From a checkpoint of a small mixture-of-experts model trained on Wikipedia: width 128, 24 experts in each of 11 layers.
Below are experts of layer 8 (counted from 0) of a mixture-of-experts language model. Rows are named down (a neuron's output weights, with its number) and show model dimensions 0-127. Each number is 128 + 24 x the weight over its row's rms, rounded and kept within 0 to 255. Numbers have three digits each.
Before each expert's rows: a language model's description of what the expert responds to. This comes from a sample of Wikipedia text that the model never trained on.

# expert 19
Description: Lowercase word continuations. Pieces starting or continuing lowercase words before suffixes like -ed, -ation, -ing, as in disarticulating, denunciations, religious.
down4:084146157116140115123152139074115117163133112117132079127141129099065110161150124141118181118130133139128103140114124142128111138099162142163115085096136131114129133134157122135132140146145160110132118143137078147111114099103149110101137173090129137154165106085172108104111141141109140159094141113146092136139136142119140067126114127157060131141137116073150150139130142091095130124147
down5:146126170110100141130152106106141146147114145153139115128144123093094125165154157093163150134104158155091147120128128158131100118124097149107097093132080147090142123094168101136164154143136107145151086123116128139129123159130116096100110123129099105098063161126179125111141140142115148165154158138096077156107105118134162104125135157132083119134132134109132142149109145144174156102093
down6:140122103145121164133123120137118143095066130107149134102122107125177117126121147146124193105138089134137158102154115074123112145130111120124145146150161132131121142125118101170116160162125072093122134116136055101137155138145164150114128129100128137139136106153088171125157121156148138154116082122156138134081163118164100102099102130135083109112112137143143161124131140120085123147133
down7:109113105107159115140103119098196140107108156133147118134159124099121084134138117141087120172149157143162159112101160151170132079130126135141100137123111195128137119132144166139097146142132090122123125140162108097168139099130153103087152117120135129095104164166110146121117151112095138109160096115114134095116158134121136119151115132124101104083094137164144144134112154094168104119150
down8:135095120115137125137138104149089137098141100136149162169139132174181129131182156111115115121145123080155137115125105154160152128152104109126165147122150128135116099173099140141137111134149107094134118107157084152127117117124150080166138120141090151110115176110116151140128113154103145125144144165141155109145120175165148099137139154111112090153122118146176169120141095128106154156084
down9:158163094131132129098124090116124120075142112157135108142120104116082152116178158176157125110124139140162147146114128099182146107136140170120098091155134121143065113107084133168131120144113124123155175149152113100130148129150154102149119147126148120141138122149097163138124122170117117162161092153127117157063134091125136115154120138122081114126123139135103124155109114108144135152118
down10:147110108159100171121098158158148138126112138103139106143105134127113146112090116090137090126168127115058101130113129132146140104124111088155089103150158091098124157100169110167119089155134132176158140075101107107127115151152068130117150155125127132112152144141142161090119127111158144081128154163153133135133126101125119117105118125127103133157143170092127134153159117118125106117141

# expert 3
Description: Word-initial lowercase fragments. Opening pieces of longer words, often consonant clusters like sh, comp, st, un, inc, before endings such as -ent, -ate.
down4:109111120129156111150127108109129154137138137122125121142108147155082123129140151121116087135142092121150121171108169109123124167136147128154128125069175157151133129151141157143126112156124120138122115130070172118112118107095129120186081107139083119143161160128092102130110169127134154097109128149107119169139147143144121118111094124089135142169113123131095153152166173158133153187122
down5:147132162111175159169117105129138096099122077097148085171172144153153154095160123130108126123141135117154134101140123137093129111157114152138106123091118148135152142103142120144109116118153072109110111140074087105155118182122111099164098145128127119130111165135142142126141123162123129133145113152105140134128079153135179123131117105130087143119159162158117098122129164145125128176156
down6:110104180127181108120168106136123096095157156147128124132146129116106130107135099111136142104115121108092092150125109084142080106140120158116136149075127119139111128130132134135120155153169154112112124159127125144115115147121163115134186126115159130131111131142141092123129112114198118124137119168172100145147147148184121130076104141123105145173110079150114148132135087113166102126128
down7:086131068139134140151145126164081106148097140129113148092105125101134119156130115095153124118147192108121165144170158125167141141131139149112141156116127149088104139103140184118095137099152097119145151170104108125130123138153131124118124119144138115093136075153127151096121131163112111154126131164145079131120059125129138131130131149103146111121134152078144156151084117127137131103145
down8:125113111116118135088138110143108129164130150087150118122165111137130116140147108106104128127126041161146109140159146165124146129124125107128138104173177154100124122166112101123149119149084121155124053113120117140122111123172095124146111131158197121109131155082120125133134123127117151131131123175135122158138143122103100081126125079110130126169117104131137126090111101115108119116156
down9:126116107164125110108152132165155141163127120115102108161146095094104139158127141115109169157162102121127139134152145072097139132097128143161079124119145147128135173116142134126167102134136133141143082130117152099153098126105158125132153116119170153129129094125146115165127139109155132160114099156117119083133152161096106112138122164141090205124116115126113120100122153141142145094192
down10:150125152087122158114167093166131120140130127158156116102123140127137166109160100161104115111131138107153153071119129118065111159152106112131076107124109108138134108102133125180156133156138164157139146126131086102110122124159148131101101142187162118110123160115167120134141133147110097108146158169087137160133113166101151136138121141125086153119105116139110166131129128111117080126142

# expert 14
Description: Articles after verbs. Articles and function words after a verb or preposition, mostly the and a, as in has a total area.
down0:090167081117116104120143173097125127143132163139138138125098120148119129169094143101099114147160148101101116127093128112139104126141166114125163102152151166146119094083110103169142097128150125123123132124139144108121124111138088185138113069090135136134154113143141153135092133150151102117079115139124127116138160138098164151114172183112149118099133096112149135116152102131106097084125
down1:150136117129106104109139165136139121185129170105136121113114172138149192139097115103170123158132122123120123146141099144116106136112128151174145153096125109134135095076135135114162064115176127134157103088123148158100098122106159147098151098110130163083120072130123140153128136133150166166124121131145104153118134118094146113118134144150157118111119128100149141083152148128148147144149
down2:104127078083131145102153122119125135124121129139120112150150087101124122131154128106135090116114157152087132134124102102161166107182116175120122132133143079120135121128155146103115167113133146120129105144148139126154201128073139119142156089078124146155160178094138152124157108140106134093164147128126147124116138087143116127093111142112127135113158167181126151117111139122114092103109
down3:146109148126078135156113138147165121160115152154148111140092129179132177114098178130146155143145168116128111118127124105089081106096157141164151100119119139105122152128126100129152103123112121172135133130110123146107109159148131095124118129126111077112130077181112081115126137122161145166116113124113142134098138181114162142139095122128153109162097146118136092112092110143152169138146
down4:149117102132105109156115138095114147155125122112133087135111134078102139126099119138167117121133106144114119099117165120124119101162115137126044128171166147134160133155094111101182082137068105168087177145127153144131130080146140150115107170126152116096133148140160131114114131096142143147122112094132130135133157121103140130119086122168129130104136106135139175113135129123117127160104
down5:126110151132100183123158108156117139142149158135110171145134128128138141136123123156113148109148079164094100111110146157109152120109152138163128077112142157112155137108079123143133072087133147093119118118140114075128074123132115089129067078110132127157119141131152147146073130164077120168128104093120157134105114114119143132143106115128113125106139124141128142164123125127132148099150
down6:136103131159161081143109163159125126117079126139127114149100137178120166116123135096146110089155123121091104100098159140148117136120098114162133087098152124164166137139161157113142079156097163133147169104113083156104107154123135100092104155164128107086137134157140092121118134165103132149147122126165125126094117156164094136121137149091122124144118128103149142146118144132146151144095

# expert 17
Description: Verbs and predicates. Verbs and auxiliaries in narrative sentences, e.g. been, made, would, used, released, located, often after was, to, would.
down4:122132099142196134115110102127131124102145147136146133110118182100148147141100178164138121078121112127143105119122121114118120145167132100130130162099116097145185129111144149117142107112149146131104122140126109135169164112093124138089120115091156127175152148158146161130116129184122098092144118187125115148158140131158111138106133152110092143116138109155095159125125133086084101148152
down5:110145128143118126139141120151127094130136093131093185208098157129144153165143117104077145105139091106136142128173100148107122147100143131120127134115121166105102129150130110135121103122108133121103142150147180112111112102131124155141140114108134170100100146128126105112145090098154113113136106150136118128152158189142134143106099080159098145137139186188105129140128155146123126149140
down6:137142180132178108198128118132104099146120133146115112117121136128078142118149129092141125124110153119159151077122157099186177108169095118100130159114136170132121143116180155129148127097084136117119184139155128146136142122116120117133104139137133100099150151155139160155137088115119141119113140156156082112140129103110100147144142134125125152125102115093136168118133106121115111144081
down7:104139074153149147107126109105128114166135134137150108128118117098085118105123153124130119146123164170164144125152157101156131118123146090153153106120135151176171160131121145137136114116147162101103127160129174109096088117125184124129114118149117153113120136180129100116136138127135100129142058110099137103170099126137133176130130148089127112124143152136154154094120112106095122188147
down8:155194114119114143116133154114119112152140140154092144086118094137109174111132110129100115112122147138141142123153151109079182149123120151173135144122114106151155122118107125107136094114122150123135109142134128048121119118100140163123086130172128112136108144155150129090127146098159122118086097140114138142132097124150115196119153122167123099112126141156117156130084152114142081096138
down9:141151093125115130112184142167110140161163186108122142140158110109145113110107125127096172141100094100110144132095150112137152108167106137111148094125142114117139153100125127126132111157140129136159135136149086116120134162137118144119125089103098115105129073129161152142115090134105088122139152147105127130109121128127106176133110168108177115117157175179143156098122113136165100094089
down10:130148118125108112149153161158130145127106107122139135138126104163121149106121167091102118140097100154123173102109173130140142126102094167148124106133111158131149142131145160100158116136119132088110170110084124140121124117135141116091136123121096097127175068150150048096146160117119144115141108141124113156080132118105121158117127156142135121101142084116156153099076133119174136134109

# expert 12
Description: Numbers in statistics. Spaces before numbers and digits in percentages, years and table figures, such as from 18, August 1971, 16.37%.
down0:156152153111111128120081129115145134114135103136109146116137101128117173170128136116112175117108070158117097130116114128163126142141134163156163154163134156112168085140167150099153105100142132167092108150125144107128098090138136159129134108107085166119116084104101106115122139141087158091153110172117118132138132141099118141128138127140123143116118063067138132137127140124168129096126
down1:147115130142135132096151127099127147112072103155116128129061155118080131099147124102128127125103139119137157073049130131142138117135141137159112127149145134106149151140156192140141143147102091104081123164153132129068112179085145127146132112121137117144131122068151124114094135120105115156129138154143124132110141107141151129149117129186127143128150144129121121168133138152104111125125
down2:109155117098104119155155113132096160127098110103155136073134162141185112151106113128126118137137096086159124129146103118139150161113118118147115174160129132080119131148191104135124122103133114170123118142128131118153128109133145079131160125119122147081159133110119173115132158153154128121151113143146155118071093111114097104131141130095140089158143174105151153122148172136091134112109
down3:111094129120140105137144136089114116151096128072087117088097101123113106097155092091138119081187129125087161099118154128129124112180153176129108153121180138111081125138103157128151090136099138150163141128134111101170131107177115149147111159131138064122124152132131127124135138132120145164139121141135136088131147122131156127121141100124156096130094145101143104114143122102127113111112
down4:079178126148126147118128166168123161149140134109140176100166123121107112145108107119118121145117148115162138118135098161155109147103167119138121117160081124134122140128158152100141117082106118109074087110159105156149131119135179130127140127103116152111105076150121159104133125167063125161162131128114106128108098136135125143123137122120085118140085146160158154153121128130090124115167
down5:150076136106093108138119113165140115140169150130126080154116152126163113171093113106158159123095126133136107128171083104146093109107115097150149107106142137135151159120087174111119138126117153136119148154110157137138104148160108088071076101104092117150130099144127073132116142129139134118112149142154125127131164120147163137130119135152147142132157142091147121154142128150130193131140
down6:122164117107123165147157130107115144085104069115179102170132105119092103112149169098128089125114158130158151164101125127141159137095084158118118131153112132118131096138122093134134112128069087108142123126144115142107113157112110151104114157142163136181115113124111168142150124133128139120073131143109145157128107124131180112146095104102138128139159136133127144121100149125143110171085

# expert 22
Description: Word-initial capitals, headings. First capital letter or piece of a word after a line break or heading marker, such as ==Honours, HAAT, sings.
down4:112120155173129124123142107154116105138142080087107123127125135164128162127158130147128129153131125104091134131137107160098125103154123139134131114112091128129115137088140138113115099103176132126100135166129106171139137143133127117130101146133149082141124129107129100116094147096174112155139184202151085190110140122113116133120142106142109124119190173124095105143110103155113077123124
down5:167135147117078148132113101126143106169103165108137122086099159141148139165176091159149151154137128138113144106115155124137155119111115146167124136105114099147103092104145103137104136122125192179064133109113143112125088122153134089107131124102107137140134143139115117109118141091115175163120142122170125104155101095109150119154101160125131124148101119132086140159119127130098091104110
down6:127148127139175079193146120124139145122128081122083142168129085082141120124148144133125100162127159079123092132074120102138129130154109110132125132155133176128124125089126125104135120137121149156110164101152140154123137117138165174164128098138124149104108146122113091162129108127175148104154127146137105117165154122118110166147133145148130144139107116103127185112116125133170126178120
down7:122141092140138151124140139117067127093158129132113165115147136149106100129143143097159104106154114168139145123113151129121169133122124184103125166151148106133134095121082110166117118124118165133082099145122125158129121142131104134141129155156117127152095160123189119099088116146157088074122132134093151123141135143103130140180142108143150094109098104150111074106122133125112088102104
down8:065162079097109132160145160149137121129119176164121112130155153077114119116133099116127081166125099171134092114139073132104129111102116104132108151134128125140130153156180159101141125097113160123133151101125145136118144155116136119142125135118157150154143146156078155103136076125152171142151148104111115147147092131118144130113100121139152090117103119139104125140113174136153136094105
down9:144131117151141125101132087103124106097127145152082128145128122138167110117120130142143109108129108182140118146143145141137087142170152143159145151118155139129122135127126179130099143086098108148118101152104125129131186111155108145130130136113160108164103092101141154162154101183076060180128116151143103112114111134128123129100177107127125141116119118123146127177093079146117127139130
down10:117115102151095097135154117128124109114108089140125119109102172105128149105151136070103124060117120136154138155122163116093087137154126146136159159125135119130191096121101161152138115077110156098141123118153106132099134119135170117135131147113139137115103106068151123137133132105078119112143143116119104133114131175142127148149113167157173129146101130109146098105133159130068130116125